Weights of a small mixture-of-experts language model, trained from scratch on English Wikipedia: 8 layers, 14.9M parameters.
Below are experts of layer 3 (counted from 0) of a mixture-of-experts language model. Rows are named router (the router's row for the expert) and show model dimensions 64-127. Each number is 128 + 24 x the weight over its row's rms, rounded and kept within 0 to 255. Numbers have three digits each.
After each expert's rows: a language model's description of what the expert responds to; "gets" lists some tokens that make up at least twice as much of what it gets as of all text. This comes from a sample of Wikipedia text that the model never trained on. Tokens count by the router's weight.

# expert 28
router:151149111144148152117121157163093151119093162126139116144115161108173121136118088102136119161125130165149144098119137110168178120148139096126125128131138125173126130087089107104107079135165150
Infobox field labels
gets: " the", " a", ":", " an", " /", " by:"

# expert 38
router:132131141125125141104080143172107133098125155124162123170106136139141170155112138117148108160116172154159184136122146080127148119153170101110137145111089107126111137098092102135122117150140150
Syllables ending place names
gets: "ar", "on", " on", "ay", "an", "ak"

# expert 30
router:130117109139147130092082162146108148129118151142136136167142153139150160168133112108148146151104128154171157128089107085153130131143149114134101127169123138140098115111116132121132094175138168
Ordinals and word-final pieces
gets: "est", "th", " second", " first", "st", "el"

# expert 24
router:127107100162147132090084154150113160134112136148152130171145137125154156180097114117171100160121164149163179120105118108168131105162141117132104173159098125140150142126099123104139084155153122
Name pieces and hyphens
gets: "-", "or", "o", "|", " for", "y"

# expert 27
router:104158095139154131129090191161116120120115139132142125150119163099160138129118100119181155173098135137113132101115137067132164145151185121119149134150103102142104146116142080123155147142131135
Vowel-led mid-word syllables
gets: "al", "il", "ol", "ul", " al", "it"

# expert 43
router:142128107165139133095104145154133140121112144119171121153143160118155138157105131088152091168114145161149142124136148130139141103140141065103146147163114111156111175061105102129128112165127144
Conjunctions and suffixes
gets: " and", "ing", "ed", " or", "ly", "ated"

# expert 61
router:133138123122138122118107144155072157103093154128167111167162166115140132160127105131183119144084140148133167132125121088154160113142127137114116144144087125117095147100124114119133108134119153
Word-internal middle pieces
gets: "g", "t", " g", "est", " st", "p"

# expert 33
router:121139116149151131123096168167109130112118152123176123157149179136157166169107086113184139175090119137147178088117136115140150096156144112077131147148130125149075122111123135112134124132117139
Months and function words
gets: " the", " of", " in", " March", " August", " June"

# expert 29
router:140134104151134159113114129126088156119115165120133103132144152112141132154126136110158092146114140127168142127102159132124120105178132070096101170153134097183116140076123092102155085146153150
Pronouns, adverbs, paragraph breaks
gets: "\n", " that", " which", " to", " also", " it"

# expert 14
router:112145124113157143108110135144095129099096150133131111157119149114197139153133108105173153156107101127147170113098118109147168131157192078132113132162110116144119138095089107113101120154167151
Line breaks in lists
gets: "\n", "\n ", "|", " United", "_{", " (aged"

# expert 48
router:160128121147162117078096168141095127111121149146169132146161126118171150141120128113138139145116149121160118101069144113141178152124119119097146145143077115154137142070109111109135132147157140
Table line breaks, census prose
gets: "\n", " the", "qu", " population", " were", " d"

# expert 2
router:143139130150138134118083171128111154122126163112129094169123152144154171146104113105127117155085159145165156085090133101133140122143150078106134137129140121134120135111100119119145097170175149
Determiners before nouns
gets: " the", " The", "'s", " his", "The", " their"

# expert 23
router:133133089176153142100109137122082128108122144129125106153107160106188143152112107118122132141114135127144114096119136096165147153158139124131107135118115124134099139084118097113113113145155172
Taxobox and list newlines
gets: "\n", ":", "/", "′", "00", " species"

# expert 55
router:142145101141141161085113151139133157096102131160160119151152155123136150155107117114145103129109141180139173118092152123139161118144138093117111178133131115134089157089081069117146114152154165
Clause-linking prepositions
gets: " to", " as", " and", " for", " with", " by"

# expert 42
router:111152094159127152133080161181114154137120128124158116179123122107177154141095125122119119160115157151142175107096129120154116139157141093084103153136122118135107134096115126108112140155130163
Sentence and clause punctuation
gets: ".", ",", "s.", "a,", "s,", "e,"

# expert 51
router:128139127139165142106141155133125123097122152158170107136157146105138161139123109089162122144118143135186155113107180122156163114169166086102133133158113097135108144077129061117157135140119149
Auxiliaries and main verbs
gets: " was", " is", " had", " in", " with", " be"

# expert 50
router:167146092160149143103072180156119141125092145125140123164109152129185133124104126114114115155136127153159140100110128074165144112135129099098128173147100113141116123115134134108120087143144155
Vowel endings of foreign names
gets: "i", "a", "u", "o", "ia", "z"

# expert 36
router:132153102146141148100109162159102129095130142145166081152164162132147125169100110112166132153118112120165157112094149094195165115138148097117107181128121089135104140110113132071167119137151151
Prepositions before phrases
gets: " in", "-", " of", " on", " at", " from"

# expert 60
router:160117123145158174101119157166091169124125151128168107160155166123166112174115083096157093139119132135132141104075135100142169108160139119115128138147139095155097118118103125096133096115175159
Infobox fields and articles
gets: "-", " a", " the", ":", " an", " |"

# expert 47
router:150171119162158107117114130174092128138102161143171098145109110086151121145129135108135137155105157118158137145114142077154120112159175104108118173170126103166103104107126107117126105172163119
Consonant name pieces
gets: "k", "l", "h", "al", "ad", "r"